config = dict(
    num_hidden_layers=9,
    hidden_size=512,
    n_experts=64,
    experts_per_token=3,
    d_expert=128,
    d_shared_expert=0,
    hidden_act='swiglu',
    moe_layers=[3, 4, 5, 6, 7, 8],
    router_score='softmax',
    normalize_top_k=True,
    routed_scale=1.73,
    balance_loss=0.00241,
    balance_bias=False,
    init_std_router=0.0298,
    lr_router=0.000518,
    num_attention_heads=4,
    num_key_value_heads=2,
    head_dim=128,
    vocab_size=5157,
    norm='rmsnorm',
    norm_place='pre',
    norm_eps=1e-05,
    positions='rope',
    rope_theta=10000.0,
    rope_fraction=1.0,
    qk_norm=True,
    attn_scale=0.0884,
    tie_word_embeddings=False,
    parallel_block=False,
    init='uniform',
    init_std_qkv=0.0198,
    init_std_o=0.0,
    init_std_up=0.0198,
    init_std_down=0.0,
    optimizer='soap_variant',
    learning_rate=0.00278,
    lr_mult_qkv=0.5,
    beta1=0.95,
    beta2=0.95,
    lr_head=0.00609,
    warmup_steps=50,
    schedule='wsd',
    decay_fraction=1.0,
    decay_shape='linear',
    final_lr_fraction=0.0,
    batch_tokens=32768,
    max_seq_len=1024,
    doc_mask=False,
    train_tokens=372000000,
    max_steps=11353,
    dataset='wikipedia_en',
)
Below are experts of layer 5 (counted from 0) of a mixture-of-experts language model. Rows are named router (the router's row for the expert), gate (a neuron's input weights, with its number), up (a neuron's input weights, with its number), down (a neuron's output weights, with its number) and show model dimensions 384-511. Each number is 128 + 32 x the weight over its row's rms, rounded and kept within 0 to 255.
After each expert's rows: a language model's description of what the expert responds to; "comes before" lists some tokens at least twice as common just after its tokens as in all text. This comes from a sample of Wikipedia text that the model never trained on. Tokens count by the router's weight.

# expert 1
router [ 47 122 119 144 109 157  81  88 122  89 168 104 134 105 109 125  78 130 131  59 167 118 100 139 160  97 166 140 144 127 132 180 173 175 137  73  93 137 119 123  88 131 113 159 112  87 120 139 173  77 123  94 142 182  85 156 137  79 132 132  97 171 137 107 184 210 116 154  88 167 150 140 163  73 136 109 133  91 160  99 142 147  87 140 164  92 127 160  67  95 114  98  89 194  86 125 113 101 110 185 131  89 130 137 121 106  54  91 145 118 166 155 160  97 111 107 125 151 154 123 135 133 146 178  88 157 108 117]
gate0 [ 65 166  94 138 170 155 159 125 161 136 133 114  83  92 141  85 208  73 129 140 159 129  90 137 123 118 151 146 156 126 119 103 115 129 104 135 146  83 148 129 109 108 148 116 177  91 118 138 122  92 188 117 145 138 126 184  93 109 173 187 157 131 140 151 104  78 128 133 145 161 105 133 164  70 142 147 141 186 124 105 129 123  66 100 139 122 115 156 100  91 135  83 132 174 125 134 128 132 119 153  65 109 141 157 139 148 106  64 137 105 130  98 175 139 167 169 135 113 109  98  73  53 157 101 121  83 116 122]
up0 [149  57 120  67 171 100  76 112 104 129 187 100  90 162 158 115 100 110  75 152 125 183 112  62 152 137 122 164  72 167 143 138  32 140  99 115  84 136 118 149  99 127 159 156 159 101 200  95 115 127 132 142 149 110 162 188 127 116 110 122 160 147 105 162 108 126 142 111 175 153 128 129 177 166 115 104  96 143 181 118 173  75 154  95 136 163 113  57 126  94 148  93 101 124 102 124 215 130 111 127 105 196 172 130  94  92 111  98 149 114 146 122 108 111 188 102 119 158 116 120 141  67 109 126 127  75 154  83]
down0 [166 163 129 146 128 155 142 139  61 147 133 114 161 189 174 157 104 159  78 131 167 234 113 140 149  72 131 121 117  89 140 151 116 104 132 159 129 127 154 106 122 148  96 113 152  76 149 105 129 165 168 179 151  93 120 191 215  93 108 143 117  92 138 153 178 197 109 104 175 103 114  90 140 128 137 101 147 109 125 207 151 127 145 169 108 173 174 135  83 135 159 138  95 117 111 140 126 184  76 102  86 129  94 126 115 143 109 118 112 125  83 115 115 124 162 104  88 190 119  84 189 103 207 161 140 138 119 209]
Relational prepositions. Prepositions after nouns or verbs in prose, linking to a following phrase, such as aspects of, involved in, during, between.
comes before: " the", " a", " his", " this", " its", " their"

# expert 62
router [186 156 117 126 139 131 115 136  49 135 128 151 196 130 129  81 141 110 107  91 139 125 101 176  67 183  54 134 124 153  86 209 157 105 135  90  88  84  98 146 141  57 123 135 122 204 106 158  99 114 101 124 104 138 182 165  71 140 104 138 131  85 111 101 113 132 131 118 146 140 147 134 176 101 135 133 112 121 154  78 106 121 131 101  55 130  90  77  90 183 151 142 100  86 134 151 171  89  96 160 100 113 157 145 198 169 117  86 146 201 153  99 155 112 182 156 125 105  95  72 140  70  72 123  99 106 113 170]
gate0 [ 82 108  93 202 105 102 122 109 136 136 144 101 144 134 128 130 121 119 133 118  76 154 137 154 126 157 159 134 176 123 152 151 122 158  78 133 128 135 135 145 158 212 139 154  98 137  99 129 150 191 134 102 112  86 117 168 176  61 134  74 147 110  83 150 123 141  87 128 121 128 109 101 120  95 150 123 110  65 130  49  74 128 110 159  50 142 118 125 106 127 115 141  57 137 122 140 168  96 113 139 124 124 112 153 145  89 101 131 140 118 158 163 161 170 181 120  70 113 135 125 150 146  48 112 112 154 103  68]
up0 [142 125 122 100 110 118  98 132 135 129 191 110  96 123 136 104 104 148 136 123 132 137 152  88 136 141  90 106 122  84 168  80 144 193 159 139 130 104 157  89 172 117 187  76 136 167 133 126 118  86 140 142 161 152 107 109 143  95 126 119 104 161 111 145 167 132 110 148 128 123 129 109  91 105 129 142 170 138  88 143  77 128 167 129  99 192 129 145 126 119  96 141 145 129 106 130 151 128 157 197 144 102 158  57 146 152 108  93 113 159 100 163 121 117 173 217 104 117 151 113 134 132  99 152 141 119 107 110]
down0 [138 166 138 159 150 187 118  94 113 134 114 137 137 159 202 100 164 135 141  86  77 162 126 162 109 111  72  96 126  96 122 106 137 105 148  97 167  91 145 104 161 147 144 109 122 165 130 135 100 111 132 143 113  84 113 145  80 122 156 176 157 164 148  31 150  99 127 110 104 131 146 116 167  87 156 170 149  88 127 102 185 141 141 162  77 132 120 124  94  62  85 119 152 143 133 131 132 163 105 132 112 127 188  74 150  97  93 125 174 141  75 130  89  86 124 152 111 143 150 190 174 161 116  98 187 102 112 102]
Plural suffixes. Plural endings -s, -es, -ers, -ions, -ies on nouns such as kinds, processes, citizens, and allies, plus children and members.
comes before: ",", ".", " of", " and", " in", " were"

# expert 0
router [115 164 207 121 181 101 168 200 166 155  90 169  70 101 124 100  71  81  96 122 174 128  89 167 170 160 143  96  85 128 167 113  99 144 161 112  94 153 108 127 124  66 129 151 110 168 118 134 121 220  96 109 148 100 140  95 149 174  58 145  60 102  99 146  92 125 151 113  93 119  79 174 158 155 103 150  75 137 152 162 131 211 127 191 117 106 202 136 166 115 156 154 143 118 152 166  82 130  95 110 125 159  87  82 110 151 139 136 116 120 113 109  95 112 128 128 123 113  87 160 153 138 175 115 142 111 123 162]
gate0 [114  75  96  89 170 140 140 131 121 113 133 108  97 136 145 115 138 193 107 161  99 125 150 157 113  29 144 109 148 151 143 161 100 114 168 115 100 166 143  94 161 165 174 165 106 169  96 146  64  96 170 116 140 115 155  89 138 172 123  87 134 138 131 141  98 156 111 164  67 155  98 153  86  96 115 134 144 186 174 118 183  85 122 169 123 160 142  97 111  95 119 146 160 142 157 133 105 144 217  62 109 138 133 107 129 111 143  64 126 129 154 130 141 146 116 101 109 110 162  64 149  91 159 164  76 169 148 112]
up0 [ 85 113 138  86 144  91 151 129 173 203 124  91 142 183 108  76 109 153 145  67 176 103 121  75  88 150 156 189 132 161 151 173 126  82 179  96  92 153 157 146  55 177 157  66 112 155 136 146 114 167 108 156 116 161 130 101 129 161 131 133 142 138 121  77 139 136 173 177  97 140  96 172 108 118 151 107 127 173 156  87 110 133 122 160  98 142 134 161 116  72 126 129 120 100 130  98 153 172 139 136 108 110  85 128 163 101 163 133 203 152  80 141 103 103 163  70  87 122 144 141  88 153 174 135 136 161  38 116]
down0 [129 154 127 105 163 154 141  94 111 117 159 127  88  81 106 113 170  90 134 135 129 151 170 172 149 126 156  85 100 113  91 107  69  87 185  80 143 158  81  81 108  90 135 130  67 101 133 132 175 155 174 142 172 157 133  96 139  75 127 115 109 117 178 129  99 110 146 136  93 124  88  65 118 141 138 142 138 142  82 166 131 148 140 113 120 144 142 119 144  93 168 145 123  87 104 197  71 206 179 156 133 141  87 125 134 103 111 135 121  82 184 156  98  82 140 156 108 146 124  79 145 139 126 183  63  89 125  62]
Word-initial fragments, empty cells. Blank table-cell spaces in results tables, plus short word-start pieces after a capital or letter, such as s, e, Co, re, pro.
comes before: " |", "ign", "ver", "le", "ult", "ess"

# expert 20
router [152 144 102 169 114  95 159 189 105 134 147  79 125 121 177  91 169  80 179  97 108 144  84 133  89 122 137 148 113  88 125 108 155 148 144 102  73 136 155 128  97  59  99 100 122  93 141 156 174 215 100  97 153 164 125 101  69 181 124 134 123 135  71 107 114 166  58  94 146 181 155 178 149 165 144 170  96 135 127 176 106  87 101 162 176 129  70  86  78  83 195  98 162  96 191  64 156 153 162 157 155 123 123 171 106 159  93 144  99 122 108 222 167 113 109 153 143 146 126 148 113 128 146 120 143 144  91 176]
gate0 [115 156 144 113 130 108 162 127 152 121 155 119  54  77 123 119 118 100 118  65 136 138  37 186  71 120 146 129  97 102 100 105  87 141 113  95  91 136  83 132 140 162 115  72 131 121 148 149 178  95 156 104 122 170 104 147 119  89 147 122 124 172 114 154 204 150  92 135 123 148  96 118 118 144 100 186 125 120 100 152 118  95  84 124 164 139  82  90  72 100 130  82 147 151 121  73 167 161 142 121  77 117 145  63 141  97 122 105 104 100 202 115  71 142 106 145 151 118 143 134 160 156 168  89 141 130 137 148]
up0 [130 100 107 102  86 123  92 137 119 124 171  90 123 125 160 144 135 116 156 185 122 150 193 143 117 112 119  74  73 113  98 165  90  68 135  94 125 106 104 111  79 126 108 158 100 132 130 186 122 159 123 123  74 123 198 106  98 148 103  68 105 158 131 108  87  88 139  48 125 119 156 116 148 129 140 194 141 103 129 143 100 141  90 168 165  72 136 186 124 148 122 149 104 123 118 118 157 176  82 124 149 102 105 163 154 121 161  80 146 111  86 160 115 130 202  91  92  78 140 121  86  91 113 112  89 103  67 165]
down0 [174 128 131 156 128  96 104 146 116 142 113 135  80 113 114 134 163 102 160 137 170 163 136 130 150  99 138  83 191 144 120 142 117  83 110  77 138  67 163  76  97 186 122  94  87 131 165 167 145 152 128 201 149 171  67 166 147 135 102 130 126 208 125  89 116 115 124  70 142 134 114 114 155  96 126 113 107 194 134 100  74 133 110 122 128 122 153 101  89 107  85 124 128 156 180  89 107 175 103 144 108 234 145 117 137  75 116  99  97 196 167 145  94 151 122 100 115 157 128 131  70  67 132 119 109  87 160  94]
Verb endings and to/for. Past and participle endings (-ed, -ated, -id) plus function words to, for, would, did, could in biographical and historical narrative.
comes before: " the", " to", " by", " a", " be", " that"

# expert 23
router [ 90 132 102 123  80 181 119  85 146 140 162  87 123 117 176 179 124 173 146  54 114 112  97 170 114  99  90 160  40 123 144 150 125 164  90 115 167 152 107  93 144  88 160 189  84 107  69 159 136 107 106 114 193 137  99 161 104 117  86 146 133  79  63  77 191 138 118 127 130 230 160 179 122 101 136 168 175 121 139 166 143  63  73 117 136 145 102  63  55 103 131 163 148  80 127  57 103 115 125 202 121 141  58  95 160 128  56 137  76 107 127 124 138 127 124 135  99 152 150 126 117 108 113 142 130 111 126 125]
gate0 [ 46 127  79 112 114 169 134 124  63 147 149 151 181 148 158 135 163 125  91 134 155 122  89 141  50 136  64 142 169  77 122 123 152 133 132  99  96 150 173 108 102 114  98 130  48  75 100 136 144 130 117 112 115 139 163 159 143 159  76  77  75  98 115  88 110 124 138 135 117 108 176 103  57  85 132 171 128 132  87  91 140 105 197  83 129 123 142  66 123 143 138 143 125 172 164 158 136 143 154 132  96 161 115 113 109 123 116 103 125 145  87 120 123 222 103 155 226 129 168 130  89  87 146 157 112 178 101 152]
up0 [136 117 106 110  60 135 109 132  99 108  93 140 102 122 124 114 108 112 130 170  97 110 120 131  79 100 168  73 138 149  60 128 133 144 123 150 146 157 135 155  83 195 157 128 172 130 101 178  89  71 157 126 132 175 100 143  64 139 139  65 109 108 129 179 122 159 128  98 118 138 126 127 143 126 180 148 120 124 124 157 111 119 130 141 152 188 101 106 137  81 117  93 118 135  75 203 128  90 164 119 106 171 153  76 148 129 153  96  66  82 123 148 165 106 102 117 207 169 119  79 119 159 141  54 114  80 127 150]
down0 [151 100 126 134 125 118 167 106 130  81 140 193 118  95 110  86 125 106 125 110  98  96 156 121 138  94 151  94 143  41 137 116 122  95  80 112 107  97  94 127 119 115 134 188 159 132 126 111  97 155 105 101 119 145 135 129 144 110 150 121 133 108 156  93 138 106 171 176 157 103 112 122 120 102 102  68 176 147 150 168 108  86 140 144 183 177 155 147  73  97 134 134 133 184 151 141  97 188 113 113 112 124  86 101 119 150 108 160 130 162 114 120 149  68 143 136 138 156 136 197 159 130  99 142 144  98 149 173]
Past-tense verbs. Main verbs and verb endings after a subject or auxiliary in narrative prose, such as had, won, returned, claimed, sees.
comes before: " the", " to", " a", " by", " in", " on"